Weights of a small mixture-of-experts language model, trained from scratch on English Wikipedia.
Size: 12 layers, width 160.
Experts: 40 experts in each of 12 layers, 96 SwiGLU neurons an expert, 3 picks a token, a sigmoid router.
Training: a variant of SOAP for the experts, 264M tokens.
Below are experts of layer 7 (counted from 0) of a mixture-of-experts language model. Rows are named gate (a neuron's input weights, with its number), up (a neuron's input weights, with its number), down (a neuron's output weights, with its number) and show model dimensions 0-159. Each number is 128 + 24 x the weight over its row's rms, rounded and kept within 0 to 255. Numbers have three digits each.
Before each expert's rows: "comes before" lists some tokens at least twice as common just after its tokens as in all text. This comes from a sample of Wikipedia text that the model never trained on. Tokens count by the router's weight.

# expert 28
comes before: ",", " |", "–", ")\n", ")", "\n"
gate0:109131156110135121104128120112072109108130125142164140065145141116143115079128114135121165158150161079140139163123095118072130166121165103123147112142177110165130129109131154121104132155116115146146137149140100112145135118114135121102128128077115126161102115129156108154121100145116137118148138088133125105121128135160164104127158184089104092113130150130111118180149101129113130124135118131107129159159156137148136113090076168192113122178137152129124137131168142101164152155147151
up0:072127113143123109115149147095167172128125146119089160124139160136078129101156173144133146136114126135121160146138143149137101114107174093144106113153120148090173143110142109146112150133128135105124163162144145092131137126101165136167120100120164147134134152116105100164090075180119118147123147183110123111110134146104140135150115095105109143126097149138158111159164123173125105131098143140138122180122125141112165158104105109123126106124126129098143183143069123170123115114126142
down0:113139147141139100163101138119105102169125123118137135107164117139113131115161151106142135088172147144127113102125148100107137168114156128130141160139148096108138119146141122141107126174084160133128116125142157112130145078107134160106150082095138103150150102091118158145155110125106152154099119138136127107124100071146136078083120145121078150163128127127095091120177122139097166126124120161122135144149127111162081124091128099144107068168114109127148124125170125130192136111129145

# expert 2
comes before: "0", " |", "9", "1", "–", "8"
gate6:132119111084141126145129085122131141110106091121160153124109151110133132144111103147152108143134092144107126106100131132103096107162141124146118163119146130134137093123121125190173136148130143101141080124122101137144112114156108138137078086147132087165119163143124194140137101159154137171125151110123114107165071133110165153088128133120143104122091115120144162126146130090099155118090106108090167095146113106109104117135128173065120108119105148132136130123163114125109172122097124
up6:140126081115099147112137102126119181141170124091164113098111113110133142122159064151102147113119120161163124166122121077129159094122128118132167125111092145151140118100111103172152050118138111121163083136107117111129125161140124134142139121117188106132144115125114161123120123131153145151118115134164126109177107109155107134153152126140119083142114163075196112128135154102106156114106121150118106140162116127148117127131122104145126114125117124107132105095130153144098158172138136
down6:125100174130130157125125095128132105113128109115135138133126128105122088126169160158132127115119115123164148066127105101151099130122109149139118073128161134091097133171172114189108178158169134126094107117143138093129134155101145130153120128159137108139136130095161127097139142093119126114152111111100119117122174124167138109122125100081148126141147115137091106126107132140123145142106162165138105169096134090134126088152115117082158106147154175138084102128136102160111123180142140

# expert 36
comes before: " the", " a", " s", " f", " his", " p"
gate0:117172163078140116172114111132077131152124125110142147131110091116149122124118104143120103120157140133149109130160109142111140146101101130131076147163133142157133114150126133159092120098115155074151120108118120142117118138108135100107156141124085124118127099109152120130171126099130113163081133178155149102158147134081166152158119103096096118161182086132074141113169116157149098128143143138141159145119105114158116065128132145133078126127165137097118109126145137146128131112149154
up0:128083114119121108152104152134155138105143105137149126120137055124143121133156125128155115110092119128104137100102115132135143145181123124109153137134185119157121152100134103134155117104124095117124084112165144108148121148148156143122147159108127143108139157110143126170116160123125158117110131149120133102137099095151092139137119062125118113107140147125142138107138083048106151131109102137066122147121124121114156101148126118152058140119136118088145092135158088136158163139095092
down0:110096158115127149104135151144143103116138098136115104081116188142121134148129120142145147145128099120075076154094155162153135123144146158112095124121120162111110117146145186096136164180116137103095144109154135129132151164138117138117086123104128162149118150113126144141085129106103133109123143103121154089152134128144125100103134110155106082157144112178152148125115180111176178121153167120127090139121103111116132098132109158102100156111093134115137094098157110121087122120139119

# expert 9
comes before: ",", " |", " (", "\n", "'s", " and"
gate1:134139104103128117110091107156086117143122128127142125090090113084128131133087147141127092110122147144106087110095123085143112130162144120129099166080167074118053161103115095090101135097111158142094125109129124097113118128145091143111150123147120121108149121133118130164122153138158137154116095140116092131166094167200104135171129128151145122104168115109109088136159098103145143143145111127138143125152124150140108124128108141117150125141154146136085122119081140116173140118131145
up1:136108140111137129130122096160103150196063136125125113160150094121124150129135148127116128093122109093113085120128137106155126152098147142111145118135117138106119108093134125119152119151137135140140098155142079132143099127156117069158136124108157188138106156141104091128102154112106161181099150145097161086183162113140116118125124113096131126169102119132153142130151120172107150136115108134091110148127107103165164169148146091145145155121128136147105134090080106158119120131125100
down1:102133106121150142126087110108136115090073119128140102122152094159129172132120093150132164120151115132128107095118158136139161153117086117135125137138169156135136131125135145139120166087149139136130151167148151164152148112115135127157127129221133126150143154084159109079128123085114145093190147115134142146136131150067125137136121138099099113089084124167106086113122135148153166115138120142128144102133131117098130116093170160152095131106114139135163126142124143117110147103144129

# expert 37
comes before: "ed", "ing", "er", "s", "es", "ation"
gate1:119105108165100164118156136159152148156082111131148126089103156128162163144073122127132131126162140143091095173146092139099122120114147129115163118100091101116097139128165151150127109148125118109139112103164124179140128119172104084152159161132105137114132137133124143141177132141137101135124144147158103108126109108129103134140166109131131084194122109159155153112121141153158118097122156103094092136125123115155198145105119131133093140094135129095115161149111149118109156099123115
up1:131182159107107115130128112175107112114099106146129106130149102082139164057119114171100105122095107125112149147118132141077132107082181094161147076104142166132122122155150161117116113127172133137123103129111110148097129122148116116154095120140145157115106104118152094110110071124125141144103116128144105163164126140133147125136135121163182120087095157094122105140160152144129114131092102073190122129095117127116089124135151133128132118128141130127104111117145118115135112118119127
down1:072097090146112097103183114100137149153072132134096129129126106120122137141156109096147143158109101193188115136071140095123126117124145126132123126119141133088170129128119155132118135097147107125108100087100145100111109097122108142141144088137095130125177097110154130126149109139142152147125081114113122165141159097122128113173133081133164144118126095105111119117142112123134120141117132127132097130156107116154109124125158124107153083105157104151103142124100151125106066129167149

# expert 8
comes before: " The", " He", "-", " In", "==", " It"
gate1:153142143131150129164147143147189182126122110095167149151162141122113157090178138100109113121074107147143108154106132138128080163119103116096120175101164115157144186130170113111149144149082081176139139134116117127157123155118121086112118137143131124097065109123107142131120142113109117114148152110161173144138110153144171109130143146106108140126123126112127154108152135153132175141124101129173147132145127120139151147149175145138154108151133124143140153145104148092146140128134111
up1:109128123106113097106143156167155118102127114093117110110121170127130153134133130135163126108141129124167088130146094097134138109103123101123120103079087132109139168171144090100148141148169101151143086129127112155128121137103131126149157153118044121126121202122141173121145105121129117174072144168168157102135128150120125180123162160131132128126095148132134135133090119163146104156132089148127117133118121122136186129160153125164128140103125113110106148114152144128141130123136161
down1:144130142146116129159092133118159135149129178142153138130129127136166142129073087098127108100102118122130126124159147117114149115163132153101109109150136132117082104132105172103106089144115129116132147150142112111118103130173114141190135155120139108129156046137135118124152091093133131071142098140119140169134152110163114130095109125165138119138141159107102134122119130105137104092071151090113171133146147112144122109099165140115125159158104125157171140136137100110115184113148105

# expert 34
comes before: "0", " |", ".", "5", "3", "4"
gate1:132151111092119113147101127101185099123094108120106154139152118148120116101174136107149100099128151165131142127119102147148132137143111074101127110150124136126093137119159146122116139150129144130088113128130113084116130117158069099144111162112104103137125186086137138101122135125115118127085156156105101119102162113146092126112101137088106112159131107102100151141187148115088174130058173130140144135111144131135105083105140127158147105125103141103150119098113140121101095089137123
up1:115137123112137187147143159128131102131165151090105080189106108158172093165088138115141139135133156136131165117135152094140150118108131135109166132141185161135144136115132106143156107145148107118127132162137159160124089153136133154150127119114092167089137113158129122174113108134128112114141115118109109088168100161139149143123129113156103156089119082096109123108126139156162086139133115138148101142109099098160130105147143156124149192137130088155138136132144114171099135115140125
down1:142134148114142170145150084097159138154156164156126129112129074152131125100146130134131156102117155164139116119134151151102165112139143136144164134131112111166103176102146137098148113140131116131104112100148151132117090109109050099107089133146143113112109146146127133104132167107112122106129104167153141145086116101112107086151149135109131154118121118108156109087130168131167128145156146120107144125124151121092187143096108127155175128152136092103113097157141123179117148115167160

# expert 35
comes before: " the", ":", " ", " a", " M", " his"
gate1:151104160075152153150146150135135128114134067154122179107131153141139155093123159152145128095140107155166115148109094127125137117142131089106105115149115160149122127115148141136158133103144114102095124138128138123104144099130123098158129160139144091129097143122122105083111168102130177104116124118114154122153142142112098090115135104125167123131093107106141151090193114117110138122116135123138097107135157124150202142151125132100157078110118070100101159106163108117118126149134170
up1:121137145130138117128115118065149160122086076099138073109125125106162097122180117146156132111137152147145112139122126123082130119148087128161131117102147136139140115122127143113131169119148149120124153132091166146136094152128131112136111143101121101178134128148172107101168124127122112112138142110152131131144171146180091147130120087086096085191144148143174162142138135083140159114127159172145148151145146150124120113128103189131139157106151154143138119153101130127110137117105119
down1:113106130120137102123136121159158119156161163162098173129145116136133107128103139133116118128187121114090118126166127088104156113116160136115139126127075108079168144116170113130179097154070082153128126160154116128138142120137116128105121134115161131117115132115174099117062135171140140123127117096100107157123077097103155105133128121169133157136097115112111120128125092143100091136128119102081124095138132134121173133110140078107152126127121112089080137165126136125135134118154117

# expert 39
comes before: "a", "i", "ia", "o", "an", "y"
gate1:109123117112103148102151158132104123083119110118153137072118149144107114153119128125118121115089178059124121120185131104145098143123145124122118147112123129125139125103162168179140150134134117085120124116138154146144107123143112145151129183137116122100117117124163111109119106117135116150152074095134075167111153122116134107160098163146131130123176120125172159095162142149150074138100081145127141099138131119142137155143167126097124156135122129116140121117132114060112098084148145
up1:146146134117108147153093139111129125144121122101114122058069074121108136124131087088159105094106124093164101122106115153128108174133135074146108134136091140140120145149137114150127163168154150145120130103158145168134153120165122115127133148138148129138154089094161081119148138100108127132099110156143141142124137151123108098114126107113138198163109157132157154129125179075134110142125109103142136162123097120110143127103112095150154119127119109106122138133160143095146151152073135
down1:136157107147152096158129090122080099137102162093156128123111071129141131126114152111169155122095092111131098077130127114127141131119158104088116176115157113124094120129118095185129115182125121164148114137128143108080121118123095133103126112140144152122128147126127145144188124093131159130109169158128144113163110136126104132148138130134113150142154126110108135128114124091087125141127120110083157113087164160145142095125092115141083102127172123161130144139159124071155142141145161